Below are experts of layer 9 (counted from 0) of a mixture-of-experts language model. Rows are named router (the router's row for the expert), up (a neuron's input weights, with its number), down (a neuron's output weights, with its number) and show model dimensions 0-159. Each number is 128 + 32 x the weight over its row's rms, rounded and kept within 0 to 255. Numbers have three digits each.
After each expert's rows: a language model's description of what the expert responds to. This comes from a sample of Wikipedia text that the model never trained on.

# expert 16
router:171105155115079141150083110178117141200162120136136099140172140151116104088184096096150188082109108125144167163106100143102155101128162081084155127063166139153064125098096178094125115165091104114089138142140146107092178168109079081102118108137159192093159141123173092132146129156172047167108169149115082100129161142100104120127157129147165152125174144191148093119112113138094102104177061142079145134154083153166116099044108128150097131109133105176116043136130103128146144108147082
up0:109203122154178063155145117139162138146113084134108179109143198122104115112125129087130083159058098166110110100168180090156151114158109128200099128133135058127112168158076163132169045096102161144118155151122138120151127150118163096125129126154154133129154087130087160097096140178167117163091120116142088175099120110108151108085118148131128095122161114066105074185094151164112149159102142157235094131129141076174152107140108110157152114104145141074162148143160093081146122199173158
down0:122132176127103107160139152193149139109092169121158118120065149187036103129166139143183153093066082133176118117082097152128127137104094183169138136137149091121086119119152105106115119085115126149112138109161174123105142148180148081136112129139103184098155111153112175109115128126193111092082116103107065118091176159182088114046195110141158113121126105105095088109115107170163122109102170165160117149145107128151136158094087065147124165186154111149112175079120125142145188089078104
up1:157109132129111051200090130137072089096147179124102120138110139111061110200106142128143146166138115137110103141156143150076137138063116168103114141119170146130152148121112105190129081107131152152117162151098153173185106101126114121146126147100163096140182108123173131133136155133168137084163176182181150146150080171112058090148097123109129100100146118093136170164152162145089127105137169136203193157130095115106138150141120064093106171073132087110079113146077086129115147169162158
down1:204147114088191102146118170142173124108132183133137151122112143126105098164106083094122152100082092107135119099147097134107141116141124178096146205135100098080123179120129125120134124113121114077134086077077099192125168093099122165159156198136136136155097118155109139103141116211168145120133172101103178108110114108086115137124135147100142106073128082177152121084230114106107161084118118181090123132138166150162112119098148140119106174117150215146173046134088171093138121127117171
Description: Prepositions and list breaks. Prepositions and possessives (with, between, their, its, including), and line breaks ending infobox fields like Key people or Industry.

# expert 7
router:130101110082070096128188076067084162133086103154087142107181174117114121170114105150158133137193152084093156128182088129140176140137102125069184113139134112138086146113135071083153126117183161114194144101156141143119133189161093088152136114130183175109115201122170143117150069132103137162178170122104158131159079132147102131096158146162148175112132159161119041116133126162145123167146109121135143110140164072127121143108169116120142143179175128105089157105091137105090141119069109
up0:091149118124088167131133130161138109087090093149159159059139131085138165130129122098133121112117128147119149141118098145078117130069101211151118110150124105191158117107106150115132092145093184144133144104094130104116099120105183154171179147094161119136070118118098094155144116137147104128131152147129119130130131130122065155120117102131044109116141173112192173094131209151139115112150066118133146169189128113138123186184155094120131109156137099133132164181163102195122118121127106
down0:164105110094142132167150096166129139118165137099096067155154123147153111126171152124163073158083145173183094135114121142084091093108151146100142129161158216138152087137219108146111074170069128130170095156175164104152106133104144066116153180135166163147139117167143174180102091169114126129139151143120088152110124166093040181155192160131144110141135173096121095152131135140095164111184104094156131134083131148123097099148112048123120103137097164107088164123154156084164190108158164
up1:051082154150140120132121163142149138161185127064123115109144111145142134080215192167153163098138108141143106082136123140096110116147146197086099103123205071101163117137102065109087122115101128135177156160152081149148143139172206106158146106086151170187126105145109081109146110133082135103127088126140136132100129102134125075148132151090105095141147117163160117145186077117121094108127171151188127099136067150151126127137123064116098112160138147117144107081125096098084123104106056
down1:122101144134148098101157057087185086149147124067127096142155179114144087186176122113107148136192131066076142075115083117109158144144090145148087180182131098117131109138112135150090105125149088161179130158136154126092129167130168155136122112136143116134136109129144172153165112131073129112180123139141153107212108117187058068131143125200129149130163160108138066153099167170135142164059147144095105101101132126085129142144064138122097130148105142086174178105129139141123206067126169
Description: Spaces before numbers. Space tokens before years and dates, date digits, and odd mid-word pieces like fa, ur in foreign names (Es-fa-rayen).

# expert 25
router:125104157081125095117137094142146124078139121089186115153161149188120196088094067158131120106138095126101155107101140173138148155102097175162138120136128092167049107129162145061093087104171134126149111145160154151058142101154127123149133182119120048089134162113160124126086132088097093122062146073197107159135094135110098084109156132138146114128107119158151141109126158174118191128122180135148117131094117155097092105120114064108120144126123092120131147096170156143125137104064113
up0:156082171128157095125087217122164095171154116131158147119140102165169091135128106112123137101103087136138120120134147099139138080135155114172128173123113143114134108105096115139170066116104130059094144161157096112133135112080084214148147142130056149105151113112105116073062156127161132098116129155108120089079119072123116171110169115094096094163152155145154110147092096144101120138132130156128130113126085123109167111145064125137162080120122148128138175121139123126075127154137138
down0:126090171103166091139205138088113093083183076124102141146141095091098119123148089201039182129195070125099084127109128113181071101139189117120149126082160167105109159109115094137062120143162157211173116141205144140139164146121071060067044153116105083148101143169146146045113157132118138112081111122141090107174170130117194128144072182145147120127171145181145120134094157167121172146151156143070125120160157147134089099073102170096110128081127138120142101110155162101120155163167080
up1:110125147120223048065174066148157120193139115118070142138112193127128111099077169156165128092134124152139155105165186153106154079156181134088101064115163153130139110114162207109129080171111146167107154101126110092139171102153113127154161128120147149143156137145116169151178097079091109159115135123107149148110074164134116126166123131043065184130123113084147160114121152137087113107125072164135138161167141089114098186121136125099142189186204114138077131097152111098131125143124150
down1:152088092182164148141132133085169081154127147118078177124095145127139067125106116160093102106142142121112121105157127104098074164140105141112157073162155072157122156104093083114147147148148116086126197140126156164140110112087115169136142181152092090160156076187149121109079148101071121128134117125077123178118114159164097133166141142121125133107152155155109146156097073138165163105092160103092129131152099127122147193091178059098074166142109121116119147154163107180174118134085117
Description: Word starts after hyphens. Opening word pieces after a hyphen or space, like pro in rocket-propelled and or in third-order, plus and, to, the.

# expert 29
router:115143121121156176190162120102085140084135211167126107169083173154098162134104091135143152088104083131101111146117074140118162081132102066134125150093151145097147096155216090112154171112091094125093113107103174177092056090109110139111098115201156111156168092080161159100194116143122155155109175138082122156194140099110153122167081144158157154115107125154101095106120128163089112114078103114112158080087089097083094145175121144139100172134089107203136132086113124092105177128149151
up0:139170116104104148129162089146095188109156097131138105117117075149169132157126137127143094095119158121139090213139071167154115106162134151119090148113147143125129119129121110094129131096126116106109138118160097188105113183168148127177069157084120104122158154129087168153132150062137101135115182066155128147133081128149181139098133190179137124157051099136080156167118125163123111127143091083131110171118109086070138165203111089094157105119192143127085168131160157142073140047157118
down0:103139122108131165104156101093072146119122168129107154136151119080163087081093147137147159140155109141157141110164072114079089131083146099122098142209190126128122074126117109157136149159168202156075143155125139156150143095157067145105143116126144105144135169136176130120121072085117098139145156130156149118126117108137119189121158165107118187179142157139168130128100124147145117110131132154182089101155092130204111138077110130127167158156150167116099154208138116162165114150042138
up1:127110161158153127147095198105123113118117116148129222132155125174196111119150114051118145128102107123179091136179131120139162104178136107193182140115128107192116167126129118118146136082162185139128127148091076169101159121144132141157170121135143118157111115123164186119156108094135110126090153141146135069102150147159134128150137139109049093212138126134089178155184153118117062083057113109187111150149138086113127141132090070119142169147090140147130147174109142179079129109117141
down1:135117080130140109048222107143192142153127129055164053125176161098085076148129233156113109132116107131139148172143125128150040062137131123105136148167088186106090172147171135102137155113162167100157131113087146121098074100140167130154126160165146084144153080140114090155198098107120073122043102176147128143139127150140138151108115125152152094097123164078142120105093106082156152141112155087158133116057154099101080128134130084149097190106098128125151084111156164133161095146072111
Description: Lists, formulas and statistics. Line breaks before lists or formulas after colons, digits in census percentages and identifiers, and words like The, National, English.

# expert 9
router:196159095157089146097112192133099106142115096175119139083110108146113140123082101044184128134145089182127171114137131141099145145124150079126165112162185119116203110149145105094169140154160133130177135114073097182170104106089092126160113120188188071098176162107118167124183090162159171142136133152103135106142149126136109162095153113098093109170142104095075093144120162165121142201134125120148128162120131155157064124163090147130144123105068198186118163107102133162122134133138174
up0:117135159128127137082171075150090177123131111140134126154112193162100078117126129171077098060106108125136158120162113147173149086144112124141104185113116138106077129098133105135171139131143122141149139123121133095177121154136143150173170150134177078132191132123104146186113139101088131143169087075098137099102089136089180118135054086165133116120102133164110168127211121127122158143099148091105114127114117167127135126107162114158160101159102078146157170016112165190076139136111152
down0:079117106117176131105101127096146104089132107178146104095170154119093125165103112155133102184107144124121136073129083108136122121122128112131154119184134152129181129105111119102105113129133083099148067129125127099171208135139115072137107118129170131104152077159130122164151132166159145169135127183119133147144117089153083139114138040167105147116136211156169112184081130181059131122129205138082110096183142082143138058216094126082085133150131099157119177131154120160077127140144115
up1:132133160136121127180149114143136083073130099167113126136173078101130080126162089148125126107108112079139160153194085136165191148144120123110134109075069161177091132161083137125169161068139151109118110149163137108147112137163142133136138096172125127180152172182185121182084131149112041164109119160137198146143105184124076102102135151152052113091119105160135064203088101155122083108172131151148148111103163109141097132126149133122159116068187127131138161109091113115094068165107145
down1:159072109162093121184060135115108111108205181155157141153156147150054149167112196132103193043161137087034120140099147133139125158158132080162135105100135078100143203095093073113160160140087155129220190167121149147145119158077103173101145107139151110136129111189147144166100135191149089148109069052107101101098129108178115078115103052139148101125126181108107115089137171109089158198104131112117149119125122145132118091108165118160110189098089165160143111139119135088151125116077104
Description: Adjectives, numerals, word stems. Adjectives, quantity words and word stems before suffixes, such as first, several, older, theatrical before -ly, and digits in tables.

# expert 17
router:066128116118114139075125105029121089169119147147144134115137145160136136129158126160153119104162170112136134115113122168081114072122134162150178141162133150140118123151138093092169135122090193178119168122148144196163147116117116076118182163052098176122184169033166103137159131096113118155144145077075139142112173116179119171113123113084079097131112139166141125109144131135164127154089173140142134060167086095119090131165113119083151120146154087159132106119098100094048097119155086
up0:129102152140137198160102107138124152183145114137195166086127097129125132075125152065120108157137116165170117085121176081117153072161069131122139120112191088124114110166092148125066059134080125142072117116127098144083075118170069171150162139106149146101120111135051168175083120162148149101073109088159168084083115133132156165093107084136144177142075128128029099173139072181090164182132117117138112135141116159112152167155112127113150127168092119160092110081155144096115129101106149
down0:121179059108152112131078124110086088104091154049136069144186144111162124140105116103124069126117118119158146087153163113088177077102125132139148159106081175162148089156158095170127111113156151121218128117112156069105129132161148147115202178114068117149104124101123199100126137195155106101098175162149049153121119132137168097111087169094128133091103217128163146124150104099102140149133107129114157140116111139145139088118133083084106148167113089129156076128157133121085121144185101
up1:110134135120190052120137174132045123166128134073123133134108104138064071130077164101115119103107146101152098170152136115079141065148144145121145127127169111117133094162120144126192102162093100114096118179029053051161158088130146150146123112113109084177092058063145100167169161102131173128090090147145093144079144113100149193110102115119136135111104118132132147109166121122107093105093149117161177144097073165104182141175156069116163117116127200158185171202126130142110145105133157
down1:093070129142097165138082071144141169069157136148126119132087125151171158147148128095145092146116167126133155113075062080165137136100116141105113075132158116101150170181119118171156143128164083147140138109174098105204161129114087105169141105143084149065104083139119124167105128165119156134163157140126152091135081111098153224087133119118162131091048132097171161093120123128115162158151162137114135126137136156039101128170111117141139177132147153083106166166135118121111131155173101
Description: Taxonomy and name fragments. Line breaks in species taxonomy lists after Genus entries, section markers like ==, and odd fragments of names, such as Li-ver-pool.

# expert 27
router:087117114155185139129095145154093144135133173136105116122158106124132140188109163129086115171157084109100147130120083155095113183089088186078108210179103072112076127120076128167131151186146098112109140128115053156129145122087113104134102093053167143065100082105104118136110145136161101089112060156113126139101160160124140099112154097087162184141108105144199138139142087150117146132127146130127155146121122152136153178180083169162153118125137180128155175164149138098137067136136064
up0:157142124153111155115134125106134100059138147168105128135190073203150100074124138111130156113123140066131192074070177165106157164176154113098107061091166136194137185122082147151096145092105183135154152123196145120135101053118132088138116124192126090127107125193135129121123143122149070119110120150119142083149077167082193084124096101109118126141115113164165137146110137137124127131124110145151133091093083114101139168133132164140155159105167121185137127138142173112148122139087108
down0:111146102176149186122111066170099139139138103157181097124073157131111142131179196162115165127133084120141104188153206087151128078095098123188159090116152146079117099164122198142147151175127061135161148175155090125127132167151092102120109121143125109140132102135114176087140128133036154093188157129089148159072087141148204118098079103130122106142179108094140128088151132135120144099091140109136103146070130184077147077141117141128119092148092115154103105150117141103153125100143103
up1:164105151176125148089097129115026130150198145190167091087069139213166145117102147112141115167155127145136137099144152077132121144162145158130108118053105113130162128135116147134123174069076162130080121205123146177134060145133143136151133173148118099151121106114099177140117104072087145077153113112098161123113140150156128139125103157079106133096131094130064125098051096132172153114077102122101145148130087134107130191135045159156147165184073132132111195139122110194109094167101167
down1:091129131154171201160084098123126146092070181122083138171093112088128130112120117092088128118098124097148097199171107112161130108096139140192184056128084116149142158140142137106170191137161133130141099139147131161115148122168184145136151040078134159103183127139071108100111095126097141112093094138147114089075102108099100109132064074131111113093124141156134135119105170134071130153077200108136156161088121137102077129175157098126182137124187145148119148138091156091144177124101132
Description: Romance place and name pieces. Syllables in Spanish, Italian and other place or personal names, such as Domenico, Vázquez, San, University, River, and stats-table numbers.